Experts of a small language model: a variant of Muon for the experts.
Below are experts of layer 4 (counted from 0) of a mixture-of-experts language model. Rows are named router (the router's row for the expert), gate (a neuron's input weights, with its number), up (a neuron's input weights, with its number), down (a neuron's output weights, with its number) and show model dimensions 0-79. Each number is 128 + 24 x the weight over its row's rms, rounded and kept within 0 to 255. Numbers have three digits each.
Before each expert's rows: a language model's description of what the expert responds to; "comes after" lists some tokens at least twice as common just before its tokens as in all text. This comes from a sample of Wikipedia text that the model never trained on. Tokens count by the router's weight.

# expert 11
What it handles: Line breaks in lists. Line breaks ending infobox fields, list items and table rows, plus the pipes and words that open the next row, e.g. - Club:, | C.
comes after: " |", "\n", ")", " |  |", "==", "% |"
router:130093106139156165166120087155150142094131133115124115128129139136145122090167119111146113138137138158138142127165175118092161143154128164093133106146147133144140109099152154116152117113168138105157137111123107156102128106147111126152134117
gate0:151145218117107124133161104091128100111109152112061139070163129129133114120121164174098090154089138150183115091114130191095151128106115157135109097140152138162132121127145128146126120164190121138121149140150132129117098127111153143161172119
up0:136132184155146098111116134129119124180077164128093180149099146136120138126094131112147112148117176091109117114126145131101189125181144166149110118168153142144159128111087127128135145129117101164111136154119155142147128133121152141159154117
down0:122143126145124088070091124148120148145153180149114135116129092118089144131149146082152142146095158111160092165166123204119152128114139118115147162159136135154140108171101122151123104130105154135140165114121129114116149128151122140110135144
gate1:086117140136139141175102138119129163129115086117172078154154139143151150156139097117119101205134129130109094145175113146111128162082077082083125118147139145146116112125122105122120139114116129116119115122169132084109128126195160128118119105
up1:080113123135151133122126161164096146156096072116176111161154134120171163136126088160135068162146133151149100152171105151135138118094144103090125127144128123184126136125144100132171143123093130098118115138131109136118115128170170101124102149
down1:140125134131122126143110109130134111122102155148141133120169113095097166098164104096153110099098107131126147117121129133137122113161114143145105153138126124071091136141136165074135124093145076166126152148115138093142128141133146118130150138
gate2:091123104159159135156126141107130170100127120106078109167116100141163106131144072152118143154136140072120106126132131127138089111102124130091092129149130128144143114144095138164162095141095096127141113180145119115122118150097122099131139078
up2:113126118145154123160110145137114161113108115143090121168116129132167099120109107152131177113134102120113127123132196121115094091101108121096126198103142128128137160153103089146147102130097094134135110141135139111147126114112107135114145094
down2:136116137137103117106066102150132138113130188140145115119122190077125164097121124094152154109124130187130100133108114098127189103133168116137094131106132113146152137144150105121139109151114167147151177142148135111155151103164171137155107139
gate3:137108164103132125136124133141139093150109109195106138086134133155141086122129150157104100135111111132079127130133132094123117114154097159087078128119161133127128134134120136139132090124145133123152128173125092149119099135131147092158095117
up3:158142094129144121165081149126110118103151159136110107127139130130155160115122127083098133106165144131114107113088142167125170107126128146145139146133125124148153118130149142137168101133085097133126156138117123157192118152122124119119136172
down3:133141146133120109117102139127150150125138120153113119125140112093147176108093143110140149123100127092086114174122149093132119159136080110113165106140119127168080154159164109128136135112113146136184072154161132153136116084126173120088135123
gate4:122132134136104066128118108104134116098151175144085131132119154104139118106130148169131111106115115158081091165147093134120120143087135141144120178153113139103120129150140145095114118133124137164149130170071119128134125145128137131070134115
up4:140137149112128139131110110153150128173081133137141104138127096117131131123115099076128094160095114138127116153148147147143147143137114085109141125096161164135107156116131157109123147071126147116137110101137111156102104142087128127161127145
down4:106135113120129190104124123143127090145124120129129172161115148079127136116100144136140132113124155138142153138133150119115070127106120107120136166144109173130162159089117140134160118155101103136177128141123095069148099102177167146086175139
gate5:118129127139107127131158129093125162146144118140143113148128095138130090135137092119145113102113134105099154167148118130125132150161167097139096133095192108095167115143167109110122114119120130110120155100090081110132087111141128121113173109
up5:139109127132123139173107142161172094106137123136128127089129178103161148112116123173118091126120147149135133120105152140122098144096106152140162089188058143129105118084119183072149123137115110108144129142134129143112162140150127129159115145
down5:146102126123083099143134134066121148121095132125094133119144138169118169148130137105109100139112128096119091110077136164186152101124186137112114131136142077098112131135131155137124110110167138148107112146111110145111126114097139118136093129

# expert 21
What it handles: Leading 1 and st. Digit 1 starting years in dates and tables, and st or St word starts, e.g. (1912–1|999), Gaza St|rip, st|alwarts, stage.
comes after: ", ", " | ", " in ", " (", "–", " "
router:134088124068123109153122132127170121140158122149119141097092143141144178120142174074151169138123081176115088107148136156098143098145089140084164133134136127081138098142115155147100141121153118146110148108124131160120106126131115091128116144
gate0:151144168113160120157143110097121156109127152115159132164114089143058187109149130100124147131099100132148139120127116136148079129108097090138137132114109132172087108129125101153135109150124156137167156111121112138116104130121093089137125125
up0:099130134136132139151120160125133097154091159125125140117151121132142127146138187117159137163099189111113106131138188132115098118101146147119118133128089124144098161131113147134142152129115131153172159153142120102114118148105160144105151116
down0:120122142136131144109145126105127134151115128082188124084145125130104119171137119121103120116142144148127110120116151118114173154161145138153133127128099104137111136109100111139105137153059138082115116086113120067164152112127097137124110115
gate1:172117107136128136171138094197129168115142107128178146128116142121170117124120096104161090127128102151132129160126119128142168126122110145128085103137154105100114147080142097105158129094142132159124134103132124172102094139102116171138122152
up1:120112112134146134106148145145084103138108119138106102132153116104081109108157146179119114124104111125156151133102134156135117145109165149162103124119151148128156127156116085137132119141133102137131126154142155136176131114157142126129128114
down1:110128120101122115119149148163132150143175135208156171113131137117141143067116097134107158104134139127156146145090127108121114134159168106132113123143124109108157154129139099130153178083104109107122096109170084118105076121174097126142139148
gate2:090091159148127153124153152123112136114162093165152117163100136159098104159136176110143148149119167133115164123140099146135131139149101104142134139091179145114117126161110108124134088141158158129101134110110119116136139103127124109115111099
up2:099147120103139155129101155115156113133103073129141148129107137090107122124113132099134115142143141074111177082161138148158115115138136159080134131122113151121137150137162104096078105123140092148119117099134111090113155090216104132128093117
down2:129166124098134062142117169115145111158157108130123167151119118166135146122084144118140131086124109129120109120122072109169102134108121139148137153177106132142144147164107157114133106102118085111128124114118114101120126134100184107107099113
gate3:154122165138150128103107146076136121082142105117102110152159157144142146080115143106110146119165109155075132161151078193148105092135157102130143197143141124113121178135109136163130161108120119144142141120094117123147140083126112099127139120
up3:091133123138153079088071151116112136080114128122121152122122153112133115104116095147162109156131134155120117131155145130084160144109110074159122151124137114134097115113106120090102161167168124102134120128142168157128131129091110111108118084
down3:138149119164143153161079156130148093127125146115157157127142174130173113160149172125157121128129145083138133133143153157131090143165146090126094102130110103189102156094162147126116108120092119106124179143158124115147124114141144141113117121
gate4:141113106119119073129115123117128143108130140112129073099128118107107129123099148105111134153061114149140092145127167143135130089161170120111144119121129115114094117145132136118097194106138155133125152165114121130119169102145116116106125139
up4:163096105108157127155097127088146125142079099144116160132152174135159135161134141145099122130142083118128114149126094120148128136142081131170092145168116139128092116157118145171165123129125097102111164094120121138095116132140132089119114156
down4:123096128097141115114180171110124150155132161128142112105102184193116154122161134136123133115099135093133118110154153131109134163087121130141114141086122146126120095120069169145148124112141124103092129135192113152132170127145110121169146110
gate5:098141130111119115104131141144147133120132168100119149143103200137134067088120176112083156126079139137081170123116122124151089141099093109151161118127143127115108148131123145133102165119127141153117085092138110131117095108153088136122149180
up5:138133104120125149141124125136117142118178102125116156131140149157132147110131125099090149129143114114131152068119129113153149150096085110106111153147146168143116151131124103197149136132141121106107123138142117111125141120137136112158148170
down5:104135132133110150097143157139137153137108151117126062122141123168142109139143146133143102132144134088120088131133190149133139130160087079119130155142167133103104125140125166133132142112153095137146116137113160163103108159127070108184127117

# expert 1
What it handles: Year digit completions. Final three digits of years and numbers after a leading 1 or 2, in dates, citations, tables and election headings, e.g. 2|025, 1|991.
comes after: "1", "2", ",", ":", "7", "6"
router:163103148157112093148116129129152103122155081139147135135123096120145161106132114116145128146130160132093113137112155115141160095133101144096130118116125116187126103089087141178176141121156124135163119072100102118084140141126069133131116111
gate0:135132126102108088106060164105136115136100169125148144132133143130152137150091137183074105137156161141126138131106119134110122140143148136105147177129120104151083117104132110118121110122121171131115119106139129127144141131124108089103139127
up0:144152125106146115106146126181115110126162112104124124153135124104128157133145177126100136091157137123098109085124146171154128146155148082155051138114169131185133121146104113105103104143096125109135099112072063157136148117109163108163094157
down0:126131127111096126135138103152123107102097118140106118136119127105146071145119124118155113104096145121104152161126106160127114068145167105158142105105104119100124119100136121100101114105167116131162093163112078126116141129155142122156099106
gate1:136116121146168120127172108160113089113119142122134056161134169134108117126134146112111135165155131137151138166089138132143125108142098115096071111140142122119115148134121089106124141072176160076143127117115165099128120146114117140133120147
up1:118097085116139091134156117161117082151101153090123130181079157132156087121119149141103083115126167119151141139097111115129126147128100120104125127158134143143137143113128145111119140097143124080151112104147149136124108168103146153159115129
down1:122107140081140135085093149090138128170121128086123112115126127141159126123100157118156137133135162142152087135164093099123121137134091145113134156142141154155150113137120123113123125142144121133140130145119148081135090126147100100128121115
gate2:146117132175117136141111131105148153124105163123149108106152133111074132160131146154134078150117157133104134175149070134143123145129091098106147171163138160122116137108141134099084091138148156108167104140094093165111113113095130142185097142
up2:127105153142129094153161127086150139158099093130142143123146177159122094178146097159146112145058077101125125154178134126134128141107160171148149141110121161121118149151103124114127091097144159134132117106101143150092127142151161132119114134
down2:146155116117142132153117122123093126132108154161103126095092138150136078149150152101093130179158090125152145140130135151156095119113100106159126126168093153110150133168084166176169157111097081098145144170159147085113076153112103092095187163
gate3:134132129137133163121170082089158133096136166159139105106118148118128116120127147151148143086130117173135118112114103146121132145140145138108149156164151159116140109145122175073175126148098124164137122163139134178142130090117123110137162134
up3:152146136158087137132123140117136123116154162127095125102143111125144159066089150126128117109120132169115131124128151141133165139153144137125133134107121113159119137164146170136085100162119120154124151142122139160106138067098175120114138127
down3:153198106142113128139080129072108170119115111131111110123142111101125153130138132136124132116158092121095123114126128116138116107140077127084121151130115133124163115143150166146103103141131091147140093102118134150150143154126160163095100150
gate4:113121113150102124114136122116166151146119123121165144097119128147137114123125126134142116143144129138066137160152102127153133124134158111096146119117133105112136071142129125097162086148156149140159121103115098152100159176154161136121105103
up4:146120161088151136120143107136106142152098137104085127101114118149121129142156117081148106086142136123107103127108174097127173088109140130167121159175143103149144098101145167116119126104153086162108121149096092085114149143112126161137145158
down4:153129139130093136130085095151122133111125149144146118160162154149166129123140143126110128113130143115156140173120124183075151156110161121121111138108102126155112177100140128154144093120095114164147119132168102145162124137156123120104112088
gate5:117131168154102105173105156132124145112119145086111164134131081118144136095131096120104098144108106094106103135132144160139132097154121149103110162123147092143129144176116128098142145135141158137142128090098110089109088146148150152101109122
up5:140143122120157086092104115133133156098139197148131116119122125119087090079172106106125110106144136100086110159158159096169143109148115128135144111160109152114124136083107127123142119123099131098162106107119150172155145134142112086140097156
down5:127169124124100182156082133127116129160126111125170155125097133135154136147105135127137117142111098109149137105096149109102104132125120126124111097121141128095137121136118104086139146123124124168144128153123117124114095122113162075131140091

# expert 6
What it handles: Numbers and quantifiers. Small numbers and counting words, such as two, three, several, many, and digits in scores, specs and table cells.
comes after: " | ", " ", "| ", "–", "; ", ") | "
router:095142140127108133129136150129134131122127080151141123102133116110124159111161125137115124130141120161119129119105160147156112099074080120122126132159098110156143116117148167084119143148179157136209111151104163142117085165100109108154125122
gate0:114133128175170150108111139122108117138103140123174128105119090116103143109141123109135101103132147136135126133102110129184132092131119117106081138138124092119098150133113100156153152078107108145140136162109138131108099155139151128097110101
up0:091163166129142134087143116130159132155115151098104133136104137100120144109126119107103106100084122123147145114121132123144148105139129112088135160135168124159110112163089106113168136098154115183150114185109115122121122167142127121126104146
down0:135135097111115129135117146095077136134150141144162129106133140138109149108120109153133108117086139157091174174114116127109095125159174170103113153133069126161127132139138160080110111121111140092145125143114129152155145110074134158150107128
gate1:130138136147119144137148112142117116132140176096123106134125145121138138126132117112153131150076067120123148075119161115181090101134101105139141181133107127100114115099130141146158155088133125111131139166095123134127164125138108115082162079
up1:144130115117111099119123097113122110133132073148102122143118144109148114149105114122139150129145150078111130142177100140071112115105167114138155109156159101095136153150153110151125092152128110109168177146122111101144093133146155145166157156
down1:125150127146127119129138111127132107100149141133089120117103118167140122149116126097157101123109118135119140106102116123146102121112106133143130118118195160111143099129119141127131164108101182157115096149154161134117116116132125084131074113
gate2:078103165116111099130158129120127141123143131082121137143147111141116086157092086127127132105156143142134114120152112143105146141149184110161148117097138133143168153163081083156105098123118102125105119130116165125143073147090101122128134148
up2:121130128110170119135145164119145120136141141112122110133140104112113147135121130173154139120112140128162108175196171104099146150128152088117077137133117126126149176117124128140105129131121131136149093115101098127106123130116132119164116169
down2:170114108081111119125113163133167149140128152145151156112120093132105114123116116141112128106124123108122167125127117144143162119086113106139088125125153165102149109133094157141097112163146119144131142063166116159135147110097136109092093134
gate3:172127132078110153123112162112130089123160133115101144132161081125162110169098142103156145139119113106073102134151163117093103122129144116168128139130135100134142110130167151137139154141141103121150117142131141158110096137130156118177122137
up3:130132130152111149101131124132168137146129120094117071161144136112132133153130145171103106153110153102140161098122164100144131126164110112092134096110123129107113142101093112146133119105154134141116140165115147101118165128123132119096108103
down3:159148125115156138120106134154120065121122112138134171166134175148134126112117116135148141071106109122135100144130151138121143162150150142123124079146112130109125134110133100088095124131110102098127133142145178099128103117111137095139103118
gate4:130145148117062129082129121118168125107077160167128118108110125138138160152102166163130140127121143155155099156129151112088167127108121131121131089147106129125115106104155142128096152144128145133149153152116131159099128119156124116142137126
up4:116114114124135126124111139097166135109102127131166176123107128141127085128092148160091131114146156140108131099115112112103162110120100165116137140148109093159144143158129134147120108158138136131140127080086155146122142114121145108138109087
down4:138157090134153104102126126131122047090172150137115128148149137151127146127162138126097102185133157152125152126140118140140169131133153136125093134121118130137147137130131144079128100130128111135118099134145067110167155123092114151142127148
gate5:079125140146098127124130100128121090151139112131131151134131133108113170149133148169115097128127134127104130133125117122078153115097113128103119135116094140099161109158113089133136110120151120116121121136108097139092129143137149123186129093
up5:162144126166105108145120105134153170122154139109143102112125120155131157134129112099102166148139097105154119134116097125163106125121116092114155134133128171144110127109134117135160149157114109144109135128090109161189123109170144152110114146
down5:120109151148108157105146114109117091108118119113143116109114134139151156118110134114130112136136141161124145151079116158133116148166117193130149187121115143146156166132154161121128086142149104151156105129102130130152116191116149163123142157